From a checkpoint of a small mixture-of-experts model trained on Wikipedia: vocabulary 50257, 5619 steps.
Below are experts of layer 3 (counted from 0) of a mixture-of-experts language model. Rows are named router (the router's row for the expert), gate (a neuron's input weights, with its number), up (a neuron's input weights, with its number), down (a neuron's output weights, with its number) and show model dimensions 128-255. Each number is 128 + 32 x the weight over its row's rms, rounded and kept within 0 to 255. Numbers have three digits each.
After each expert's rows: "comes after" lists some tokens at least twice as common just before its tokens as in all text; "mostly gets" lists some tokens that are sent to it at least half of the time. This comes from a sample of Wikipedia text that the model never trained on. Tokens count by the router's weight.

# expert 19
router:172134138103157113139147157141153141170136123074120135111173119212109147091126113160112184145060159121178132136142116131128125149093109212096124080149094159186061117097172122151108171125141136158133155182102101133042132111143131160113181129124135110132161175079145138075125041018193130125141165140050100198163099053144119148129162101114156175111126095139143096166147127160141138151133
gate0:083081140140132070112100092118131154117145074093126162092075120146128113101079168161175094134101148085113145130129143123097125119170109064133158103077080135117189148141141149113146128159123214141164169130167130143203047141118090108105121135134131096162136082105148131124165124121088101138089175090132184112110170095132148155124114116119172117157140105108104089119036097129122160088134
up0:077118085127117153134062097078161137096142142111219128106068101110133127085108101134192113136147148141178116141148145122136182096073130084169090129115137085153172195117125149104083122108126174140164125097121132122155106158133118095122115139128129105120162048155144156042140107169102092113152187097138118135143096104118166128178156109101121095161136152131155150122131159197093068137159
down0:120136039133041086117142118123149165075111112125131189132092126163136125175100110114151059130140118133147134138124178089135100127063117140116116152107101068173107113078201097092158075091148093137105101100107153129083114103118137158154129107139143212117097135111091195152123116090124118120117139130109162137146069117123152125164136140165093168089121120132101103134112121169098118145150
comes after: " the", " a", " and", " was", " to", " an"
mostly gets: " well", " more", " new", " high", " different", " early"

# expert 4
router:168142079098133128128149117139122190139109174028131135170129133205099131149141122129072178146105124106118097113133104109116185143141102127145083115142178148143129145135173150172047143115135150196107125158088093122102171114182129114125134124153139113127164139153135149070141144067139129130139086130255166174146074093154188125148106105092204140127143103145107214091142159161127128130131
gate0:128144135136111137106062139186143123035101109159100088190109111130088140025173095087094134116078112132110156156105138135085125099106065099111130207183165135090110130099167130160102115100113106175114104113115119139163140151184135188113134155173112126088088100142130172165106137084018112183124157139156152147129081138181143119148146125128138097226092077128101122133128199143111124167152
up0:116157117117142147172200155075112123177134077129111148109199082178166143163082149181129147163192103128088123169105120166136086155141150135122148138088071131170169097109112100147106132192177095115116123097141161162091136114093150035134135145045100200143181127122107135115119147153163183166123075126171111147152111049165119132095109093085139146044127153144128127091112061123160152117078
down0:124092124122155110168157163093108178091141050126127126059156102038140134135144165060162185121156092105168187139115066173119092062130147192129125135121111116168136112118143100140115210056133122203131133093157185104150134128165093129124133155120157145126186128158167114086128122132133124169171076129149163162121126108079157141128114128130097135147214128114107110112081102108155108084054
comes after: " the", " a", " and", "'s", " The", " his"
mostly gets: " home", " g", " water", " military", " church", " football"

# expert 24
router:156098107132142128147132107123073087168108116051116120090156110155127187137134122149121124063102116109197098139129097110105094130158133097092125105131123158149163169108156143109125147128133128049117113130106120116065118102171143122122175114163179125117121186146161131063108115147072107135011126124063140145083130172143126167131128103134127106126170096162116168094095131146149174088149
gate0:151122072146115157088124074108117139124171165126104188179150103097133117138134144131158072108121152052147129081134100157162107091122146109093099171125199169139155126105167160140162030174142089129054113135123127063094141171070101109103107123123178114105130160154090112089123116159112153149164043107115179093125178082162140132128159169140137163146111145140184128131162109094094126121157
up0:143120109163160094092190105171131067194098164148109163139118198064090092100169103087114131190166156105080104153169115086143123119132099101111133163100211118115113140125096124146149152110142083165083138117144133037124148129095133070147110152102093160075121132162111156128087111096126136123090104064157055133072100099144159124175118094164082123092083089114106105057107122093204151081207
down0:182110201076124097124074162137149157109097100075124111182174173120114084144169172112128111116117146149150094094146099148089117095085097135088107152115131082131072156076203094102107104171114161146128130096102112205114114116107151076170112159026050095102125113103151166148090193131133154118133072137154087116157083099148106111156099155110081112103136088072151152118182166117130139101144
comes after: " of", " in", ".", " for", " as", " to"
mostly gets: " the", " The", " a", "'s", " his", " he"

# expert 9
router:151095079107144094159120079145155182157115111066162144191143100146117085123102151137124099146118122115118136171153167137128023130113137137098108115128156142222133148090190140077131128115158131223089148148167127111140173117082155082114125117078129127107066172199060128067127215111067098144082149118098203097129126091139122081132135143127144144094161085135128124063106123157133106134158
gate0:184162145135121187164188125147131099186093108103160140101180163097130103178172124052159149120148142173108169154105139169107163155143115132146182094141145174096112144083028150110121096104169104106143110144110143138143131152136138090166083155145163162110144107155101180144115084128132124129121188156156053148083077106109140117147148119200113129167171102170167081072143132130129128126114
up0:109166120103124182157141141115081146131188086151067162172155160165139174069130084097131142134114155108151180174121060126128137160166109120084136133135156179082164127117138119076132116140132057113142162108123097133125141144155130100107091115120156151159080054111110189121102104108077151173163107147118186137172187089136156193109128067091119146122128151162162170180119140119144125130127
down0:106108142121170149147149131131100129136115161090127086150154165081117095112191160109091080142126155130134133084124157092047141133213157086174114162034133102106151121128170058136076156131128157153090153134165120060137118119184118177117175143129182113166148088128105092123091156128186111135107146116200138142095126121119113107121170096136097122189106096151073112111177090139133106111142
comes after: " the", " a", " The", "'s", " his", "The"
mostly gets: " government", " director", " Minister", " president", " politician", " Court"

# expert 31
router:137091123122145120136150137142153171166095155090108139116126120168105113139119156136095174116110102116085091135158190176084106128116128140116115110152126140195079052157086145145115128110159154207119149113128111113211123125162091113105164116137135109116125168139145143097088167156137104138149255091191182119050123136140086134130085255113151079107136118158112106084141155106166097143139
gate0:191087105150144167147146152155177123187071111143134098138104117106117100115151106124119158095090152092122144106130114214124154093083088135162089102106173118136151037096074118161092127088107088123147172130086125091144127149133111137073117124084107110190122162123150117043097129113124073067085109130157095154112141125130154160111113141093149141154113114120131197105100133101185024095118
up0:149093120160121154140137132136200096116103089111116153113148100120134135151148122084132086135149113134056103110185144102132160136129174107191136115083174149107175119058095133133130139131087091120113144113168152188168106107128133055137104177105153140156174125151142111102124101113085097122082136089155067152134103126162175104128074138105095120156149184120109137078150142096116128113128
down0:157108108140147136164088045141146151079064080108108128165094178114135161106129183157154087098073140155173120153098093105155173141116132138084130116135087173127096086153109159105124112132120083097117127119176139155182084133165125112128131151106154101104126105112174177122177069117173160121117104130141137125052087144113120131104153140093133204068167100139155096140144197134139103122161
comes after: "-", "==", "|", ":", " The", "==="
mostly gets: " Cup", " County", " University", " City", " State", " School"

# expert 10
router:171119157142136103139124121121112185151069150198116142097163111125111054144123194128156204075151141125109128106129148110130157114094114148092107107118179184141070123096160150208117158115145098116106146144111117111120209132101133176115169129041134121133126157154142120229116067083106130105112064134149009108156109098108122151150133094121052139096136107125107066187171145176124087164153
gate0:104131181043154103093119083095118190110136129179094151166109139111154078103150167141202145165167133167160071114092172092129191135099137136055135081155144183176137097139151181127164173177107181145148102164110164162222177156078111126151170171163157129121083187147143122100110091136147096147123123088125146111104190096163104130170136136139103150140146138178091109138146093097130154144195
up0:143123116091143113146135154151098152168145133082090098139039112106146070119064167165113116102156108128121118134138142118088140118152138188142148159150157070138149139092104104081174126092146138121154127061075092126068137179144111163130147130086108128160150145148116135186129184155146137071139168122133130114148113145089201117159108129132125107083064085129132132128103094146113121147085
down0:113102171157156122161099157152125091104133090127193153112090093165111134099088136104154140093161211152132124082129107137148184100110145146094154115105142118096082091167102053117102155085088126108119120130135150076164182173130113180197198122130125163182096132093137155095081079102135081148092161151147180162135130172085150110093138117043147137166164156158161125132126137095110124110107
comes after: " was", " to", " he", " and", " is", " were"
mostly gets: " had", " made", " used", "ed", " known", " became"

# expert 23
router:062107136106161093129127163132146084157145171169123146102149151160112160124118096137149172007118122124172111079132206102112161138107105161122147190129077112089144091147146140164089112121146142091175127138106119113185131125113125135130185133192118134120126158060154130162101082153158136157155177097095102114063153143156117119136146130146114126196094131167123070089156094163106145133124
gate0:144114222143134135117147156149185153148088133099144150068117152053135062125108098078099111141111113179120136103160179156132143088117182126052077145175172084128101123121133125115131098122156119108125125200098133145131155112132125207120158174114044095121129118132164149106114152063119127081139150164066088084078112112145097127123109123179103081136152099166140089099173122170153078085150
up0:107130191106136149138099106136141191099102178111096148139095136111129100164113149144112071164087100123152132192125150114193134166096138111178152067114096166191121134109083139104110166146141153129146130146078101120107145104121124119096088147147125131135162098094126143096104157106181110115162137100145173153111095096189132089134135078073137137190124121102109141137153045181161103097142
down0:120132119100130086129153117239155113144100172097135103135148105223170104148100101178077143144119121128162149158069140152147082213129118110136119122117125143121114142032109193119075075117107194170134146155158113133198085121150143128096141073061091144141075116145072172173120148083145119102124095132176093177099133134154082078121115079084129165129106151121117114141138140179136095096105
comes after: "\n", " of", " in", " is", " as", " for"
mostly gets: " a", " that", "==", "=", "===", " ="

# expert 7
router:158085130135125105149132175138022085159082101163193138095133115065135115142120141112142110143077112116121112053145194159151168137169122198149087128129143090139120154000115137165128129117139100098131129120120134120173061105105169123117130124152042121131130119036053133173118132200090126141160117146089250125072105086137136093139111109105093176122132111101120055154132129167170118120130
gate0:138139157120132106147148152133148143075093066160161140108144090106172175092153039102157126117169167141133167089117140094154135113176094145145121093102096159112085071074166099130141103144149126129101126104114163165141135059155156158095170146106077101129100111078158125144136171093118054131116107097089105167153144105147064103116122115138109165167131153124103191118127149136122143117153
up0:162115142159155030117172184112127200110088155045108163150145144117130142102142146129168143055121141109115186135156172142139138198108127124104151165104137181168094120147184133122120157162120156206114164131180127129131161159100149189083131131117092139128107147133190133117123099180084174146106161143120116080114153092105131145112081103123100086165156193119140148126121137180161097102138
down0:092157130085131169090042093094169198095170117159152114134145070201171142130172100189103128141115116099137160107101098106123159096127143115142128156141111101132156139158138130141157124134115202075086192135169178072126072129182084143133127131092124142105117129168116162077105113121146079113111131171181158184142108144108086137237165144065095078142154123137079132093124080126123106117111
comes after: " ", ")", " 0", " 1", " 2", " —"
mostly gets: " |", ";", " —;", " -", " –", " 0"

# expert 29
router:146095135113139121123156177136149108138151132112104131155086122115121103142117090132117127193190122146081096177115013119108170119107116187139137129138126085099162100180061137152190138132144153142141127134157121132102171129119130108120076119113153116123116097095162123083127159071077139140145096127102086152062127151139162082151107116126103112131133117159130200198129179088126152145159
gate0:136082132120143125132184133125064141175179122152151144126134154190117137164121129139127131170153118126120168106141134119127146097134102080094204141089110079140076099083078115160141091165140155080107172088175092107137098133140152200096144155116119153132111098111109107213172104192156183136093150155050071097133136104145084147194142079134108127137110110096060168123122090127125106096134
up0:116094154114138179111142169144111131108113089143141091115146157147133181144063131135112142128120134126149110172129118084230135123171145117149160101177227158092177168134115131078148099118147110117136143164132158120100051110098149075135115092126119095096122198115140107108133087163172132141132139138162170146135094186139147089117070108120167116124100213164087155125150153102130135098148
down0:118089136113123133159161167130118127125190099126121110123073094035128133154111066131153143173145122126106079117058066112104104089165189160127129123105144127105101087152099118088187126080133084145122113074134169124120198140091140106127068034140189126114134097103111133125154160138159090136144054152135064110148048139133107130018144101083118149153183144119136129132141182151116119176155
comes after: "\n", " |", ".", ")", "==", " ="
mostly gets: "\n", "==", "\n\n", "===", " ==", "===="

# expert 5
router:127093122120106104112130199144182155130112170058110117105142127141123112148130066150086116113149108136205142193145076148115156162154153140117181096152118106091131074191078127092170116150135140088135117060180142100080119137108119144121093136122112140108116120153071142172132158234109124169090110109125107127174114135145164158134126160122116159137136056121137187170149133112105176134113
gate0:159115138101142139129095188157106096097103085152120141114097151105169148137116133121123149142088143100149134086108074094108123169156116156148160130117104105157119084092111155132107141147114161094124106186133114203157125135087169126118112115120135150155079051149106134167100141190078159168117210127121083118162136123162138090165100104157137207138065150161098145129050192104156121189137
up0:111158164138144180145157150108090118086094091109128135143153121153124070111071160199102132197102128036148143149096121118139140145168141123169170134138109097166106089107153124150098167168133160087145118104092112186130075143119114126099159097123146130125121056101139140104097172037109133168075156154166121082165132109119085095120115060125127184098121062138136136136071158092088096183147
down0:108090162098156165085142179106157085158143064110144164143142145149054123138194133104162107126134130171156121127176146128146139143129106170149160122099122108163101082152149106072150169147075116113122089140144109129150136162172101110095107131153100111080112148097167157186113091180140142163135113130119085111109131162112124156113111138163151123096145110118137114154184069097087114133088
comes after: "\n", ")", " =", " ==", " ===", " 4"
mostly gets: "\n", "|", ":", ",", "\",", "),"

# expert 2
router:109195081117153116149101064126098149113115074082128147180130121160120114156114119142215092088095130120048133127144105102116159110080120143121132116148109161096108168060135139054089150137130142088114143129134119128056174117049072094116083113140142120095170145112130125102110133086076113157102200105123168052164135105131118179148128136125144069099163162082109201069145115089089154155159
gate0:132172098112118128129099139155092173136138105126125154099105110116136143124138087075107174085121131116118100144148101133106159141099141104126152117130164131081111118132144113111127129094083167120105105140125150116129166122110128104192050108119136160095118117080130092129118066090107079170131152099122142145140079111094110181115086137155098201079156131125140129152165115157166081066154
up0:156135156102099183119196116147181105108130127137168123073076141130128145134102168139130109141184093119177195187086141123155095116150125087107117140074168160120122113157107105124093166128134187149121084115126109102140107114162106042128101122150199149153109104092127161129148115131160104106040113147174126138115130147109124148149165128158122142099142153152130184151130111120127146136201
down0:090176193152187135124116142117139157113128187160112168138082121110081163106155125080121136113149068099105144148116134132114148124147144139154157111164113150130164039100145122132157125110089200188145158117099147137094116130117117160154140096059228121087148164079165186166053145135117108104127162105172066131109122158160132147097120059140086132102119143160157134158106144135125126125140
comes after: ",", " in", " (", "–", " the", "|"
mostly gets: " American", " 2011", " 2019", " 2018", " 2015", " 2016"

# expert 39
router:112116131095122101104138148135117079054106105192110142109151108098106208146124094142162100138196113109146108186117198212108121133185112109144117132156189111064124186163054129126106127128142157081090139122127113119216091127155072134116090105175138118113157092166131143108118091171168094143092159104150093151061105162117142144135155151113111132094148096155135097118170040120107088147133
gate0:041168090142138106139145124110083139139123190158124107175070119120157137107172172129134154115180139151136098141094102132089108160158153163130137192154113124126166110179121096179095077099156169148149157152139136138126124146099157147175139161159157142076121129034164082110103112078073078174113145139176127155106159146137166100121126121171167175164157142131164107195097104058137116155114
up0:127112143100136130105111075096072113154047122120140172109167143102137142137103128142153136086113109125090142126139131185150140093178085111123133135106134116140175158101125131053120197112115123101145139132129153125099133168125104089107154096087105070150154120138070102095075116151097103186127141065113078109092141127133159086093173166130135134123135136072099077154162079166042105125100
down0:166120064104049114131103097102179176175099113172122214118162075175135119121130127117124219124167067134139091089150171097148153093082160158173104104142157178149079000108094077115082162148116100099161069085105136130146146142097077048068166098104171105141131130130122121124112182109156134125150134110083145115109181088161102095079113177159141147124143067170121115171139175115058109128109
comes after: " |", ".", "–", " (", "|", ":"
mostly gets: "1", " 2", " 1", "2", " 3", " 6"

# expert 38
router:088099114127158110135159116142051214159122125082114137164149137095115143130124098154127105188076136103127207099152146152119067156052109083113124137162137167126143153077149115158121116115149144134117144146121113115063122093126081099100071121119119132115008205122097152102113153074127136115161177121064165232122086010168164091128121108110187153117125136174114055131127152163128126117149
gate0:130154124131159090117115140148137157096135196203096133159138117107113126111090121146094031089106078119148142106102105153146161182139148100088127124126167101152056158190069134147121149197117108147086151138150129150121096109170108074148133157142201182105071183106137121125117145133145145134073132116045145134122096073146080128173138119149112105127142105078123112152048120127137095139125
up0:140166140101094135131100105080096137091125081166091129101097075081160090173106127121099105106140119138127152150186108177143152152166187121127096133137135133147192187123110167128206137113105123093146147160128084206162133156131180081132068098193126109115127096223151109123127129087146130149131100115099050117124109121121134112189094137118161114145193099137070053094093129087173129104139
down0:165088126117161096117132095117100135152155142228129136158152107186146159106167087146087104140091153155079094120175173121096143102134096075042099173137165096167163164120080130113068143077071179107132151071130133174086210164143154137085108134133128186186094143081121159116119171135098127150097167121143175138085114067180076166195157142203107141095128112112099151181106119128078122137138
comes after: " the", " a", "'s", " his", " The", " to"
mostly gets: " people", " work", " team", " area", " time", " season"

# expert 17
router:141081146128150148121143156121172101168105139133091146145109134078109086130128041128137188170200126156073116105122061140126174135091121159134138134109112112096161134187051129187117157137129135127137119134103118125139199126154111091115092127061178121125167102110167119150118129037120132130049137145090122199105122036146159094134101093140126078124135222128106178087116143089131120117145
gate0:167138137152146175152100135059100041141171101098123119161093087129157098121093067093091103081174107145160147146070070118101131100072160117111171111122156084117171144142141125111091056110108136106173137135122135186178084091155068122126145151156164104136130111146155124139159176129083165084094146125156186139133063131078137102126168065116117174183170162141134178102161079115128122132133
up0:168144129093157136136094131068111115174123101194119095116164148073158063109094141089107117110139125129100154180175139112083136125154152122100165084096182149147140148133129131183118092115130108060137199137100165087104097146104126067131170133135123071120123158128126103158139109112125123082125112141150088150155154188129132113135124094122092157109175162125122149169161075148180135092140
down0:173140143141118130117116119080068115175146189113120122141167142086198065167109110067185131076138096175149086109084149131157176067118159162160180177071141102119179137090133105112126159156132080145124152137115178101099132124130127131136114123128140121087127148153182146190119109094092153086115079112132124100101137143111142161133160074126081119243164146201112132149150100138149105171080
comes after: "\n", ".", ")", "==", " =", " =="
mostly gets: "\n", "==", "===", "=", " ==", "|"

# expert 22
router:162102167125132113148140126132048074149086103182165134086142117076136097140116141119147087167052108122098119038143224165161153141147147161128090131121152098135109140000132122154134100123135111107138144124137124124166078112096174120124161131127057128127112139070072123176113149208083129143181123122071233112075102101155109099138115119110099150122145056119113028161155124165162110122110
gate0:086156129144098127133152110133119113060130098142157130132158081072127135114115191090112075086085118144099125136150165176119101131088153110090127129130116051086127084132120176157159109100125127096131123122171141153127127142134123154144075108129121098172103125181097065095169077074139147123177135109070147126115198107115136107087117143141149116100129125145172026126126173093226076107118
up0:102188110103146043142125076140161131130218147121065111133135119071137102154103093171100154088101134086171174143086125091153113110155105073094061158120126114159083086122132094107104197146126075141141147132085116090118210134152156122132160116181175169116109100119138138122142129159124158152199189081159148141158148143134024167149174114118156129133152149090113110112094104158079116136136
down0:145105146148094120089154140118126114092104116093175127106162123160201122106089106156095072199070127164174128094154087134097099123168224134177137119088220108091119117078169097104108195125163171113122133065150158102106126094097140134130122182087080179130112109167064139173125159141126108124096091182098129144104114163088115157075099092157092169119100117111099096124145121087116136118130
comes after: " ", " 0", ")", " 1", " 2", "%"
mostly gets: " |", " —;", " -", "|---|---|---|---|---|---|---|---|---|---|---|---|", "%", " ENG"

# expert 18
router:134151164105126095108120208137050073133093127158100144081124079126123196137126150136186094157137085108144101171132206211093016135146103134127108147149174120098124182136138125124130135117135157127083128134096123114206099116141136185107126110156146110114141080128160139060116128166152102160123227108134076142037113185120136137133140127105135094093160104142129070105189046096118101136136
gate0:148136095087127152139123221150145106125137101130109098086129186106122103102136166113157077144170109131097090190107150179149125173120148124141154127123116119073116043127122165140126111138145103154104120080143168142134115133101117103143132126163173128107195173171111104096140137116169120087099142104078063189128182138165104137082101122104162094117166110108156133142126074132117172101154
up0:087112135132120145121104140151108170151158203136115150091112137095125158119130199117091200126080177118054134130172052075118120110121108166196096132212124098153118154115130128128110154156125141129165153120092097130097148112145110111121166160152132155130092058108134088082109141119123093148183118117147194173121172153125197136125096149076201081200104213144100104136084197140145190155143
down0:088183140120106121128124121142137122155139158137050104130141135068132105188160152093106203101130166103139087136093168097147124180167145108112145134168106147182126110081095143165136091183101101148142107092145116216096068182107095090159102132096125182156142169143162123109167182109100181130119089120138091125176130124122083167077168129140109168166129180096094185145122117167170176096162
comes after: " |", "|", ".", "–", ":", ";"
mostly gets: " 0", " 1", " 10", " 2", " 6", " 4"

# expert 11
router:149134123110123126145134124135209064124101138169120153098172110131099133130105181127130214144119110125120120108160074082120095178162129166107108107144146135097132141188083138150134137120134170126147142120139118106082096109093151126107120116114154107118166070216129116095107167095095141155163120131179055098132086151154154162135107142112160149125090105145117177123110126031143163102122
gate0:115078107094162178119088076081140144154159092087147133089132221202105100148095135119149076098094168167134148126126173156122136116120149104114119087168134146082079119099142176131117131070121155102095149158154128161062153140092125093132098139094107179137115098128107145101098164118120116126134188053128069132153176084101105103126135144170123149131119171124131067074122013151089119132164
up0:052159148095133079120060152095115150075121089131067151105139103113161166142174160100164183110144106166102085154120129117095095101120139198141144161104106133111076119166134105152128140110109138111084086094113158176131134141101168146201115168120132160115170113087131122096123092078158117120144092099127130172120163120083130116146077109094146080060100145086109124207142138124143077156164
down0:179157145090137136135113166093088105137223099091119080085098155125154121215167132130222111109108139146149164109114128126135119138108099161142125144070099164144172139105132086067205131156136146112149138135120091196116120117202130137132137150109160078148134114147165090125091190140155129151167143160129149101134056139026067140192120116083138192101121083107133137063112152112105112167100
comes after: "\n", "″", " \"", "°", " al", " co"
mostly gets: "–", "-", "N", "S", " B", " C"

# expert 28
router:078107154126127111143121067132074099178170091156100123105159116127132110125106129144159172194164176137088115119117142137122034143194147190107150116135099146177106141146175135116124114121126164166142124100089120123151099153085098131113153139172153115118125179149130126200116145088159128151065072145130168122182151212133140119129093112116113095118142189140122160102166167036097137169135
gate0:126106142157136194168090106095080119132145140109152122155140116110112089155136180177170139095143108143128092142113147151115038107104074154098140141099183061150165140114180180106146144097120135132114125124108140102118150138134183174137117146099084080132114072143178069140095189102093128136121156125163097081143112106109151182108119168131155093099186149157142072086132109106111166170108
up0:171116176139109140164137121125112123121134091141137158147173117174118074161165215141124146200102128109179141176130151166089051138070077181069114127133156105076094165060122131117170180149122107092092126093129143119171089105114147161135136169104140126099103142127141149081146098114145150161148083175136081109126138082124075156171096117179168111051191094125143142169128109089085143186074
down0:156161057156109139116160099099059153169101085097108058132136085134173129155164145191123124148159157109145181123119079141118103101138142086113148162165137159125046160110154111139137141114143154158147095128124125121126130164142074135177169175206079119182133088092111173095095133126130153157070098113130070160078114100161161126143176158120140113103039095094163113133114125085134172113154
comes after: "\n", ".", ").", "\".", " al", " co"
mostly gets: "|", " In", "In", " On", " after", " For"